python train.py --num_hidden_layers=12 --hidden_size=256 --n_experts=256 --experts_per_token=6 --d_expert=64 --d_shared_expert=0 --hidden_act="geglu" --moe_layers=[1, 3, 5, 7, 9, 11] --router_score="sigmoid" --normalize_top_k=true --routed_scale=1.0 --balance_loss=0.0161 --balance_bias=false --router_cosine_scale=14.0 --init_std_router=0.0278 --lr_router=0.000892 --num_attention_heads=8 --num_key_value_heads=8 --head_dim=32 --vocab_size=19419 --norm="rmsnorm" --norm_place="pre" --norm_eps=1e-06 --positions="rope" --rope_theta=2210.0 --rope_fraction=1.0 --qk_norm=false --attn_scale=0.177 --tie_word_embeddings=true --parallel_block=false --init="normal" --init_std_qkv=0.0375 --init_std_o=0.0 --init_std_up=0.0375 --init_std_down=0.0 --optimizer="muon_variant" --learning_rate=0.00983 --lr_mult_o=2.0 --lr_mult_down=1.5 --beta1=0.95 --lr_head=0.00613 --max_grad_norm=2.0 --warmup_steps=200 --schedule="wsd" --decay_fraction=1.0 --decay_shape="linear" --final_lr_fraction=0.1 --batch_tokens=131072 --max_seq_len=512 --doc_mask=true --train_tokens=636700000 --max_steps=4858 --dataset="wikipedia_en"
Below are experts of layer 3 (counted from 0) of a mixture-of-experts language model. Rows are named router (the router's row for the expert), gate (a neuron's input weights, with its number), up (a neuron's input weights, with its number), down (a neuron's output weights, with its number) and show model dimensions 0-255. Each number is 200 + 40 x the weight over its row's rms, rounded and kept within 0 to 999.
After each expert's rows: "gets" lists some tokens that make up at least twice as much of what it gets as of all text; "mostly gets" lists some tokens that are sent to it at least half of the time. This comes from a sample of Wikipedia text that the model never trained on. Tokens count by the router's weight.

# expert 5
router,190,171,146,200,185,231,176,132,208,179,174,214,235,218,184,182,202,169,198,131,166,236,170,251,185,210,199,173,327,198,231,172,200,197,258,192,171,233,160,186,193,253,194,167,193,212,165,153,177,188,247,175,272,179,228,209,196,164,191,150,209,174,262,206,237,150,233,167,234,158,236,129,243,202,175,181,190,154,94,302,267,213,209,147,232,227,107,175,166,171,182,192,259,222,259,191,122,235,239,177,149,181,247,193,229,131,253,200,196,240,197,151,150,234,216,221,205,149,198,225,263,215,136,165,206,185,158,216,146,172,214,150,270,179,218,248,190,205,169,245,207,273,197,197,183,167,51,113,229,180,202,178,167,167,224,184,181,214,280,186,211,227,240,197,237,125,187,279,187,191,160,189,147,239,154,240,264,250,232,177,216,198,221,231,162,157,183,214,155,159,203,211,211,198,204,174,198,102,226,223,186,167,214,151,121,115,197,170,205,224,209,170,266,191,234,264,207,210,149,184,232,281,295,176,175,197,175,317,197,197,235,177,194,200,184,229,157,226,230,257,182,242,139,224,201,209,185,229,206,175,147,196,289,216,195,217
gate1,219,190,212,196,192,176,157,155,249,217,178,202,192,239,215,149,247,215,184,113,198,174,181,170,242,223,217,250,208,217,127,216,233,171,153,177,140,270,242,268,162,311,222,151,201,158,151,201,279,151,163,238,175,191,91,220,249,169,149,97,236,193,218,172,251,196,238,184,170,201,182,247,281,260,164,199,160,181,198,243,209,236,167,152,236,216,257,198,176,142,233,154,165,211,212,256,217,176,209,215,193,179,149,185,227,204,246,166,126,132,174,205,215,174,200,296,106,100,253,157,223,257,219,255,180,166,198,233,181,196,235,241,216,177,232,242,196,169,165,213,160,206,209,220,184,214,305,209,210,178,297,193,166,195,180,172,151,182,201,143,214,162,253,227,186,231,208,239,163,176,169,179,109,176,203,291,173,196,177,163,155,206,272,197,150,214,139,220,225,217,273,177,256,179,230,239,173,173,195,241,179,262,249,216,189,163,255,219,218,240,205,243,200,118,192,241,228,220,178,209,223,183,173,253,171,253,200,197,249,217,220,212,170,160,169,250,182,149,215,228,251,316,184,222,241,173,172,135,217,195,228,204,155,132,195,160
up1,221,163,205,143,264,264,222,148,161,194,180,167,186,186,215,176,306,256,168,187,200,194,205,155,240,295,259,209,223,147,182,193,236,161,229,198,167,251,208,246,183,264,176,183,237,135,255,118,291,145,240,253,143,129,164,156,222,286,156,156,276,176,203,192,256,203,257,190,199,132,176,205,260,245,158,232,161,153,130,237,210,242,193,166,176,196,237,240,213,212,220,177,171,207,223,181,207,208,163,219,206,161,196,221,284,233,224,224,173,121,208,239,222,223,208,274,169,172,236,186,245,164,236,258,192,201,205,241,164,153,183,164,195,181,248,252,228,164,221,195,237,176,189,198,275,168,247,222,170,215,193,181,186,214,222,125,181,175,151,168,174,224,238,237,184,192,138,160,195,231,110,194,164,166,206,222,185,268,223,230,230,219,279,181,245,165,119,275,151,164,293,229,168,239,262,206,150,146,184,205,180,196,276,189,263,205,192,227,225,210,164,175,170,198,128,228,164,296,167,204,158,179,169,217,197,234,187,154,207,174,212,164,152,206,219,269,144,147,212,167,206,276,207,261,200,230,221,168,266,188,223,150,184,136,217,144
down1,218,231,164,181,178,146,167,228,193,166,189,158,260,137,153,185,168,216,202,165,213,182,235,224,299,121,199,157,256,208,164,219,212,259,226,198,134,205,174,177,247,140,220,208,197,195,150,247,284,207,185,143,271,184,201,220,168,146,246,219,241,269,166,188,195,200,168,193,249,225,211,278,173,217,152,196,210,178,181,217,145,233,149,223,243,193,233,260,135,169,199,157,219,130,194,184,163,182,153,213,252,192,251,229,247,160,211,177,207,279,231,168,177,211,183,217,173,305,146,129,206,231,228,209,287,192,178,237,237,184,230,167,219,193,153,144,159,210,108,206,208,248,179,223,232,194,162,168,178,235,171,227,256,155,268,213,225,281,147,143,134,182,264,140,170,124,225,249,214,212,217,203,190,182,153,281,208,199,199,242,251,155,211,193,181,224,198,187,177,216,221,203,186,221,263,167,184,186,244,163,173,186,216,211,225,155,224,227,234,170,176,167,221,207,154,228,230,252,200,226,174,226,281,271,223,277,208,278,213,95,274,147,226,182,178,149,203,262,138,174,250,197,195,279,159,217,142,195,186,287,220,200,282,265,246,212
gets: " | ", "; ", ") | ", ": ", " |  | ", " |  |  | "
mostly gets: " | ", "; ", ") | ", ": ", " |  | ", " |  |  | "

# expert 76
router,217,148,163,143,191,179,230,115,191,193,194,204,203,272,192,149,239,174,205,111,223,239,140,224,137,236,176,204,316,181,234,277,235,200,213,255,159,208,199,182,227,191,137,203,130,198,148,165,199,135,142,219,222,206,190,241,239,176,155,158,166,192,208,219,240,127,178,179,232,214,232,172,237,184,185,170,227,210,186,249,238,184,170,178,209,197,121,209,162,187,154,185,252,205,252,154,173,259,183,236,185,144,250,209,189,162,248,225,188,130,262,163,165,205,207,243,188,98,209,232,246,178,170,184,220,162,176,197,194,211,191,168,275,203,239,246,218,199,160,255,197,246,225,206,187,187,127,142,247,104,187,211,222,207,240,261,212,213,277,227,190,273,204,241,209,152,157,269,199,224,133,206,181,297,170,165,272,228,216,170,139,207,234,186,197,210,229,170,197,205,177,216,180,213,185,183,184,141,212,221,186,173,197,209,79,120,212,186,125,206,231,151,267,188,264,237,194,253,200,216,256,275,303,201,224,186,127,246,194,180,212,232,158,158,150,281,143,170,231,209,190,207,162,181,201,264,183,223,212,179,127,133,259,216,231,194
gate2,226,188,274,177,203,219,178,178,189,186,212,243,223,221,271,271,230,245,164,212,226,256,163,125,166,210,238,201,194,159,239,175,226,193,265,198,214,180,151,223,263,149,164,212,223,156,147,248,201,151,251,168,207,246,231,223,225,173,233,208,133,213,238,192,259,164,183,159,248,255,260,234,200,179,229,234,214,195,209,166,197,193,123,169,198,263,162,174,158,249,235,211,293,221,211,163,175,212,250,229,223,211,178,211,177,152,162,156,212,171,278,171,237,192,213,216,261,244,147,244,208,146,220,225,197,167,145,231,187,211,207,172,183,251,240,250,280,225,255,195,202,149,197,212,274,227,255,126,136,204,184,143,276,219,251,223,180,278,220,163,149,194,235,140,152,214,181,169,235,234,198,183,192,241,260,105,199,229,130,195,208,139,279,241,235,205,157,156,181,184,168,205,107,203,166,269,188,156,185,177,172,192,151,170,155,202,224,175,155,167,220,191,131,185,188,205,115,181,303,211,260,225,253,217,211,235,227,196,197,183,152,243,227,158,155,221,198,167,254,176,188,211,215,137,133,271,221,225,187,120,193,160,315,216,278,152
up2,134,196,133,140,273,159,230,253,205,157,197,180,213,180,143,227,244,231,200,183,196,164,259,246,215,209,204,214,155,216,172,291,241,246,236,210,165,216,221,197,122,239,259,252,206,315,231,226,183,285,93,285,201,180,181,214,173,256,192,164,244,268,175,265,150,221,244,224,96,227,159,191,183,198,183,177,241,193,170,163,151,158,213,196,207,166,189,181,221,228,178,154,158,156,120,211,187,144,139,197,150,246,170,171,224,194,181,180,186,136,167,194,142,205,240,127,288,218,210,172,217,230,192,194,161,238,256,215,181,232,149,195,161,150,142,180,143,181,233,131,223,172,199,226,130,192,143,193,299,193,210,218,196,195,194,182,225,122,150,177,213,149,182,208,214,208,162,210,197,201,197,222,163,133,136,217,173,196,268,243,205,195,180,165,145,151,190,234,192,207,176,160,251,212,176,165,145,253,255,205,215,244,189,203,207,192,142,266,162,202,206,169,253,233,173,165,270,223,133,193,140,180,175,171,147,113,191,130,189,244,229,156,223,252,260,215,212,191,138,175,227,170,171,252,234,164,175,225,175,258,202,222,153,196,130,155
down2,179,136,257,226,167,209,248,167,199,215,235,229,167,167,151,247,225,187,196,236,250,172,186,229,168,211,233,167,174,170,178,221,237,113,179,211,225,205,180,244,184,320,182,253,238,216,218,172,193,153,166,162,207,166,185,160,191,144,196,142,138,150,185,238,152,290,193,263,258,120,199,162,236,213,155,220,204,202,219,221,146,211,219,169,193,174,267,218,253,195,250,270,141,194,177,144,262,215,194,169,247,240,158,244,293,218,221,195,193,187,203,185,232,187,239,220,218,131,260,212,169,198,167,142,179,202,212,182,236,186,223,231,124,130,220,181,174,254,205,220,178,182,179,194,290,180,252,192,239,263,171,269,216,282,139,193,202,203,312,229,159,149,227,184,218,168,164,235,222,177,231,225,212,143,142,194,97,133,184,219,197,219,213,202,178,176,177,163,192,128,167,146,215,188,184,220,139,155,168,150,203,237,254,255,203,177,253,282,241,204,281,175,210,127,136,198,172,217,173,164,167,169,199,187,204,227,215,238,172,210,203,305,271,291,195,168,164,260,173,252,179,224,204,131,177,247,192,250,174,154,232,155,197,223,241,218
gets: " | ", "; ", ") | ", " |  | ", " |  |", "% | "
mostly gets: " | ", " |  | ", ") | ", " |  |  | ", "% | ", "erm"

# expert 126
router,236,157,210,169,160,266,257,134,186,231,240,217,192,200,114,185,250,265,228,229,226,176,188,249,180,235,144,192,235,222,243,253,251,275,254,240,199,201,266,155,236,185,237,218,221,231,181,180,187,157,219,210,163,184,167,195,197,122,209,176,204,226,239,215,191,140,205,180,255,225,154,235,168,166,220,206,195,226,197,197,218,167,118,248,238,214,219,203,142,84,213,201,184,226,239,152,138,241,247,230,202,190,189,202,172,166,242,171,281,176,191,250,189,180,200,187,124,120,199,241,244,132,224,251,215,250,196,147,223,175,181,217,206,178,247,195,237,202,159,219,237,236,308,145,213,186,141,212,120,268,175,155,191,147,163,318,190,166,193,225,163,201,239,160,232,248,200,225,198,242,179,214,189,246,172,239,193,180,224,190,233,178,256,230,148,166,220,238,93,233,262,101,261,213,133,195,195,204,292,172,146,187,178,263,164,196,144,223,201,157,192,201,218,248,253,254,227,267,149,181,205,184,258,159,221,214,163,190,170,193,246,215,140,222,210,259,188,196,256,238,227,276,162,166,156,241,205,168,138,145,188,120,188,182,219,221
gate1,198,207,166,214,216,200,246,176,161,150,158,204,168,161,150,179,192,241,250,216,182,227,272,266,166,192,162,176,196,179,251,225,224,214,189,220,243,199,239,162,203,132,239,265,164,200,189,174,236,120,189,182,202,145,235,162,184,218,191,235,248,158,206,219,142,162,259,259,133,251,164,239,166,193,249,209,254,270,236,208,274,142,143,269,158,209,230,176,87,174,148,207,159,224,166,206,180,195,210,217,107,213,181,263,152,177,154,170,229,161,190,192,198,201,211,205,174,129,229,224,255,232,130,233,155,255,174,189,172,139,178,288,233,223,230,143,220,238,174,154,198,213,296,160,190,209,218,233,175,192,204,202,224,165,249,194,216,210,221,210,131,198,209,199,175,209,225,210,214,260,249,190,160,191,236,208,227,207,209,160,231,187,198,262,256,232,141,252,176,243,295,135,327,209,104,239,146,229,279,203,172,108,217,213,238,179,245,185,194,229,193,223,178,237,155,209,158,189,184,157,200,189,166,176,245,247,205,196,230,221,210,255,145,222,246,255,149,219,213,192,169,197,240,222,205,182,240,248,88,176,141,118,170,183,292,198
up1,263,181,267,172,182,210,237,203,225,228,246,277,199,270,232,195,209,221,149,172,241,201,126,174,245,201,157,190,223,248,185,213,175,221,208,186,209,238,170,198,217,188,169,142,218,224,201,222,192,261,243,189,256,245,238,220,156,193,211,182,189,252,194,194,245,192,147,174,279,182,225,173,240,144,177,270,154,157,165,211,122,212,253,145,273,194,176,240,260,121,274,182,260,204,230,226,191,171,233,244,232,220,241,109,232,186,217,221,166,259,194,239,192,194,215,135,209,241,193,230,172,181,267,162,245,231,248,221,185,199,145,109,184,151,196,304,225,153,265,240,195,254,225,208,227,252,128,159,203,227,162,154,179,213,127,242,238,116,172,214,243,216,212,143,221,254,135,196,160,155,106,185,244,246,208,195,182,178,183,165,159,189,172,113,139,166,262,147,186,209,165,223,112,140,248,175,239,161,176,162,169,250,176,216,130,212,164,220,167,184,159,184,218,222,279,249,191,233,200,235,246,217,223,141,173,145,170,206,138,157,234,207,225,222,152,169,244,140,214,237,190,216,164,118,191,212,154,184,265,178,251,242,216,243,164,205
down1,187,160,194,219,152,123,214,180,208,190,302,230,182,240,270,205,229,216,242,204,201,177,290,159,224,141,176,130,315,212,176,219,171,164,185,211,227,157,221,185,195,162,215,189,211,243,251,276,299,171,156,200,236,209,185,219,215,241,200,224,194,116,149,187,187,209,169,143,224,177,250,153,200,264,189,168,191,183,194,178,125,246,226,250,159,43,238,203,259,231,150,168,229,216,158,193,232,160,203,133,249,217,218,152,215,164,187,175,224,173,250,228,220,205,95,226,207,233,196,78,254,260,215,214,237,167,188,211,220,152,209,187,285,244,170,260,169,147,226,180,168,226,168,212,138,182,203,134,278,201,160,186,220,151,184,173,227,202,166,213,205,135,182,198,246,158,187,178,197,159,198,164,266,219,228,194,241,198,273,235,183,144,217,217,242,231,199,170,203,173,193,187,175,198,164,168,226,163,225,214,209,109,267,160,180,234,183,183,217,236,243,230,212,186,209,249,171,215,223,211,202,256,188,270,224,205,214,206,230,152,159,240,169,171,222,171,177,191,192,228,156,148,214,115,272,102,222,236,260,167,146,159,260,177,233,191
gets: "\n\n", "===", "==", " =", " ==", " ==="
mostly gets: "\n\n", "===", "==", " ==", " ===", "===="

# expert 73
router,180,180,233,195,235,208,230,111,200,183,228,218,223,210,124,165,203,271,243,202,199,197,166,301,121,164,197,154,222,188,257,274,235,246,227,239,186,198,246,129,240,192,240,204,107,201,192,197,176,127,221,176,188,189,179,201,111,179,210,176,201,229,250,203,221,187,208,205,230,232,159,304,185,195,220,212,238,162,190,222,214,201,154,246,227,193,231,180,159,176,166,221,222,200,189,150,145,182,274,223,196,195,193,235,275,169,229,203,243,210,183,201,125,234,190,216,147,130,187,298,238,128,126,230,201,248,204,118,208,177,220,141,216,259,216,216,201,264,212,290,184,238,274,188,203,185,125,198,189,179,159,161,231,127,245,256,210,151,231,144,154,215,222,220,173,265,157,273,149,187,171,211,187,195,284,200,244,193,196,200,211,236,237,260,167,150,199,275,125,184,251,103,273,219,155,237,175,176,181,242,167,199,185,235,168,150,241,257,219,242,169,188,220,207,219,229,188,249,200,195,234,202,202,111,221,173,146,209,205,198,229,248,171,169,120,210,158,163,273,225,207,259,238,183,172,201,209,177,199,134,167,107,194,254,218,189
gate1,176,205,205,190,259,157,222,192,138,226,237,207,197,245,213,177,158,185,205,180,239,225,168,216,174,218,199,194,218,202,150,131,246,260,151,249,251,174,95,171,233,243,110,188,213,160,108,244,200,190,263,154,155,205,222,271,273,227,203,205,202,152,145,239,224,175,157,203,220,248,141,162,185,178,241,222,207,230,155,144,215,201,205,195,162,201,163,183,167,210,190,224,194,196,236,154,191,215,202,234,190,197,174,180,210,221,217,180,236,204,122,143,266,225,195,207,170,271,180,254,169,190,298,191,142,193,189,230,180,143,187,168,213,201,240,202,181,233,201,194,211,151,221,125,227,126,212,187,217,175,235,185,233,200,164,154,190,190,162,154,234,177,217,230,248,216,215,204,172,207,203,152,164,177,229,198,121,255,161,114,205,153,152,253,124,227,243,179,212,264,217,241,206,185,236,213,247,150,160,225,150,289,158,214,210,191,290,268,233,160,226,217,220,210,192,210,162,244,193,230,223,226,210,246,201,210,216,227,139,101,253,251,91,125,128,109,237,227,243,256,198,134,231,128,240,253,113,187,236,202,178,250,185,252,309,225
up1,160,188,232,187,235,234,147,146,198,167,83,212,204,186,170,258,222,137,173,217,187,225,208,169,188,225,269,243,191,236,151,256,202,179,189,211,188,158,275,262,214,190,190,270,219,163,254,228,161,260,209,328,217,228,224,192,169,182,193,219,182,225,240,242,216,148,144,274,240,185,225,168,210,215,104,128,174,228,212,241,189,127,213,186,208,202,233,263,217,182,157,151,199,208,233,221,250,182,237,170,219,138,226,177,198,174,202,222,161,98,307,214,212,248,156,232,279,189,172,179,239,275,133,178,164,288,168,126,246,287,243,192,161,202,118,153,235,226,215,238,136,150,184,250,200,176,204,165,199,191,206,273,182,189,251,154,230,148,213,225,189,208,135,211,210,225,177,206,218,223,211,185,239,158,174,213,230,167,275,272,187,214,188,230,304,174,156,185,221,181,225,182,172,240,170,231,161,192,215,168,218,172,257,146,219,164,172,227,216,245,216,159,202,157,173,227,273,167,231,143,210,172,200,203,184,152,245,202,178,231,183,171,257,213,244,248,180,247,169,236,248,80,159,192,185,208,240,233,200,244,185,183,172,172,163,143
down1,241,194,213,154,188,255,150,140,175,122,138,227,203,310,171,171,214,199,185,144,236,228,195,160,256,164,190,189,265,182,204,188,199,272,184,161,168,160,228,153,243,261,166,198,116,145,179,214,175,236,268,127,297,194,209,166,235,163,193,196,142,210,134,173,199,138,224,201,198,171,226,214,203,239,202,178,175,236,225,197,208,176,211,168,166,224,204,137,127,167,189,145,284,250,265,157,230,171,226,141,152,231,220,207,193,211,224,252,211,192,191,207,153,228,109,119,213,275,127,261,220,179,251,167,187,241,179,162,199,142,251,145,264,213,215,208,207,149,185,193,199,165,255,217,211,164,210,193,235,183,206,141,319,194,306,168,202,221,177,196,195,176,176,264,202,227,186,140,146,242,188,130,169,225,131,210,245,213,162,191,153,174,172,261,205,250,223,225,146,261,207,262,196,162,205,266,175,206,197,252,160,194,223,204,187,174,224,250,224,180,243,242,189,232,159,121,162,248,242,220,224,229,274,266,237,191,201,182,156,188,184,171,202,216,147,179,188,230,194,237,172,207,232,200,190,168,206,179,208,306,174,131,132,245,239,171
gets: "\n\n", ",", ", ", ", C", "m", "ick"
mostly gets: "\n\n", "manuel", "asm", " | Pos.", " Just", "| Rank"

# expert 172
router,169,196,221,156,234,216,164,138,208,139,204,194,193,217,228,160,232,222,209,103,223,248,201,211,160,186,161,101,255,187,231,219,263,208,229,232,193,160,179,148,225,243,219,217,188,277,138,253,229,149,221,207,211,233,223,213,209,205,214,112,171,193,212,232,243,123,179,139,183,200,134,200,222,163,201,140,160,118,199,239,219,189,211,203,277,246,166,162,165,181,240,207,300,230,249,129,152,219,189,214,176,182,208,171,231,149,261,198,215,203,186,195,208,256,181,184,198,180,232,270,234,151,230,169,232,222,181,152,207,153,185,115,208,185,264,258,220,251,172,265,199,203,220,217,195,152,189,178,143,208,199,193,194,157,176,263,210,213,237,142,217,205,194,184,179,223,176,282,165,213,166,184,199,273,156,216,217,228,211,187,158,184,275,301,211,167,149,230,157,145,225,207,266,182,271,163,179,138,181,250,131,119,227,159,142,161,253,274,204,287,162,201,242,188,238,211,236,258,183,163,205,276,204,182,172,239,181,298,168,113,214,227,179,163,177,249,151,192,243,256,184,234,122,183,196,251,224,159,143,159,172,177,256,250,221,195
gate1,214,221,168,201,247,208,186,290,223,247,275,253,149,197,157,237,254,201,142,213,239,98,233,177,187,183,202,219,278,268,132,150,199,184,158,132,204,216,213,205,191,165,161,177,234,230,206,200,236,208,208,207,234,301,106,215,199,216,191,156,172,138,180,120,223,177,188,93,221,245,199,277,229,208,135,181,149,121,205,134,224,193,210,178,181,207,211,171,273,147,222,279,188,215,220,262,160,183,148,281,213,148,200,104,181,210,220,212,209,183,162,102,202,157,187,220,151,209,243,147,221,225,185,247,213,221,246,200,210,179,172,208,117,184,243,245,118,183,170,249,255,257,178,198,208,156,196,179,199,214,164,271,180,200,181,220,201,258,240,216,173,127,180,233,219,188,197,185,221,250,221,189,183,223,174,245,220,213,199,178,178,231,179,166,126,215,226,165,231,188,182,235,180,225,175,242,163,178,236,219,147,157,175,184,247,256,195,233,241,189,222,240,307,216,210,226,176,281,183,175,287,167,207,222,239,167,141,266,178,146,192,190,221,247,204,232,244,176,207,192,196,267,171,190,205,216,136,228,201,229,163,290,246,193,226,298
up1,185,205,222,192,241,192,169,228,133,278,239,238,120,258,243,195,151,221,268,105,247,196,182,152,201,202,208,219,203,194,197,245,188,241,161,174,211,249,253,283,191,183,222,176,226,219,211,179,180,169,186,162,240,219,161,180,202,171,231,143,207,235,152,156,181,145,201,209,215,301,209,176,231,102,124,156,200,132,223,179,185,293,216,103,223,156,212,235,227,151,100,278,180,258,171,267,190,148,177,216,219,246,183,150,152,214,233,194,159,276,162,179,192,140,176,177,145,178,252,158,215,181,231,239,200,146,162,245,223,183,145,189,143,238,260,269,184,178,229,255,114,207,162,205,226,275,165,198,209,142,217,218,204,233,184,197,174,244,192,212,224,208,187,191,190,207,238,205,199,199,218,171,165,241,242,217,257,202,243,102,267,205,151,191,176,156,234,195,182,142,201,156,273,172,219,187,186,161,244,219,112,225,198,145,250,202,170,215,189,163,194,251,231,198,186,135,151,240,165,168,280,224,203,176,198,204,212,261,148,147,217,256,195,209,213,262,199,138,250,195,158,191,136,288,245,224,213,174,184,243,171,214,171,174,226,275
down1,209,214,223,131,209,166,154,188,161,226,199,181,112,198,270,211,202,186,227,150,208,261,143,238,205,126,201,236,130,253,193,256,157,184,185,195,158,204,146,215,201,178,118,173,180,195,167,221,175,216,256,167,195,252,180,226,217,228,193,190,212,173,267,227,207,170,195,217,92,182,244,202,203,138,246,137,258,161,246,198,208,169,182,188,157,212,168,186,235,159,131,196,219,182,208,158,210,157,214,185,208,146,132,175,158,201,158,161,97,221,210,224,180,146,221,189,332,206,144,204,176,202,169,196,197,315,234,246,257,207,129,199,172,307,207,172,126,225,267,165,211,170,191,248,171,182,212,173,242,184,208,140,191,287,180,129,202,203,260,189,142,131,209,220,166,230,141,226,192,151,181,200,210,215,163,228,220,259,214,202,235,179,194,271,210,199,185,238,258,150,199,214,195,191,189,248,218,253,178,175,177,249,221,137,137,157,177,229,243,238,190,263,233,174,233,248,206,202,152,228,126,293,90,175,211,224,173,196,200,277,236,181,250,221,187,244,192,192,119,202,166,145,259,200,158,216,173,240,207,218,152,178,261,213,164,211
gets: " | ", ") | ", "; ", "ap", " | −", "a | "
mostly gets: "a | ", " | ", "o | ", "i | ", ") | ", "ia | "

# expert 147
router,212,177,206,209,136,246,304,165,206,278,214,189,173,193,168,200,230,254,250,206,208,174,198,174,179,222,136,216,204,204,258,254,262,283,227,200,161,216,216,137,208,176,251,197,226,208,164,200,217,201,203,212,169,193,194,129,197,107,197,133,195,240,210,244,208,153,186,169,262,239,108,215,170,180,215,209,162,230,191,165,229,115,137,263,256,170,232,216,143,164,240,253,221,270,234,173,181,222,236,312,202,199,211,182,181,163,245,183,299,207,201,216,223,207,248,207,148,144,215,222,223,149,191,187,190,219,204,170,194,200,161,232,152,201,228,194,215,189,162,268,213,216,283,111,192,179,100,141,178,207,155,178,163,133,137,269,187,225,142,257,224,199,220,168,214,234,159,197,214,257,144,206,208,247,226,208,206,167,206,208,207,149,251,169,178,178,199,242,146,215,278,117,223,180,170,198,202,134,211,220,150,196,132,293,129,164,152,226,147,195,214,217,228,198,241,266,210,231,141,199,183,183,261,171,204,196,198,242,182,202,223,223,167,177,225,247,249,185,256,251,205,216,113,133,156,237,255,168,137,118,185,182,201,171,276,178
gate0,213,218,172,216,177,248,205,234,231,224,266,278,209,215,171,235,160,216,178,220,211,217,197,190,184,174,210,299,230,189,203,58,220,256,208,173,251,222,195,183,146,233,207,142,258,239,175,175,219,219,209,242,191,253,199,146,128,148,163,198,164,214,178,175,104,213,244,241,294,167,172,172,182,188,248,201,214,158,245,223,252,183,200,218,248,195,128,238,204,161,221,295,174,204,156,156,254,242,210,166,155,307,229,273,236,170,241,200,245,199,166,196,257,250,240,215,158,222,211,192,238,215,153,160,164,244,162,217,155,190,193,222,154,202,160,121,218,212,148,255,155,141,174,237,254,161,246,230,157,152,283,222,124,240,182,195,156,215,124,189,205,207,121,216,125,167,143,193,193,199,220,195,202,226,186,212,152,205,220,213,185,184,197,212,134,234,206,171,253,259,231,212,178,173,151,191,212,130,197,172,185,145,114,181,168,251,217,251,173,230,225,191,220,178,220,207,176,132,186,175,217,155,307,245,196,207,233,143,193,185,205,199,172,240,228,240,201,195,161,243,155,256,159,156,209,200,192,175,185,219,147,299,242,311,237,181
up0,206,185,193,219,233,186,162,189,208,188,139,138,221,181,190,162,195,190,216,233,178,154,197,197,220,196,189,76,187,224,221,307,187,171,196,258,139,183,170,215,205,181,138,193,179,199,208,238,223,168,239,148,205,146,153,295,247,241,230,243,267,179,160,189,242,196,152,210,138,235,192,260,218,245,182,194,237,227,119,187,157,234,252,179,178,191,255,176,209,246,192,149,172,131,255,207,198,138,196,197,228,124,201,165,149,238,190,159,117,208,254,159,138,132,185,184,231,228,184,145,218,229,233,249,266,162,252,193,226,236,162,194,248,219,244,238,196,158,230,178,207,210,183,159,143,137,185,197,226,270,97,191,239,180,186,152,256,179,265,178,213,198,264,181,261,233,273,219,170,207,243,162,227,190,160,186,242,234,195,227,249,221,162,177,256,182,201,191,136,146,200,210,222,239,242,213,212,256,229,242,252,189,289,214,241,117,186,159,249,167,173,221,185,234,163,187,195,245,255,204,199,283,100,146,201,163,183,229,171,202,181,203,237,136,167,169,130,166,265,160,218,114,230,259,190,184,199,195,220,206,226,118,182,104,175,225
down0,285,166,176,143,163,229,268,202,231,211,213,221,215,180,209,202,185,199,221,201,222,214,214,169,178,229,162,175,150,178,186,248,261,207,168,242,186,230,189,157,241,185,220,173,183,129,166,206,199,143,192,215,210,223,210,208,139,231,107,152,166,139,217,199,149,200,94,144,273,177,237,258,238,228,251,236,287,265,227,189,175,127,164,148,187,82,184,215,264,201,152,162,262,239,210,199,211,189,191,185,163,204,240,235,232,249,175,198,218,191,241,167,204,152,263,161,305,275,236,200,182,235,145,183,213,163,192,193,184,222,195,215,256,218,240,194,226,166,251,150,205,252,232,145,146,260,151,203,139,196,189,182,202,216,161,126,184,169,186,131,193,251,152,250,205,176,238,219,209,175,209,148,237,217,181,257,248,126,191,220,198,214,231,170,231,238,229,127,178,242,102,211,248,158,221,173,264,186,199,264,131,126,219,249,191,197,240,198,289,220,161,247,252,242,122,230,220,241,177,170,197,220,207,142,223,272,261,225,183,193,182,106,190,169,270,180,249,226,195,215,181,213,123,177,135,208,159,251,155,165,186,182,189,201,205,220
gets: "\n\n", "==", "===", " =", "=", " =="
mostly gets: "===", "==", " ==", "\n\n", " ===", "===="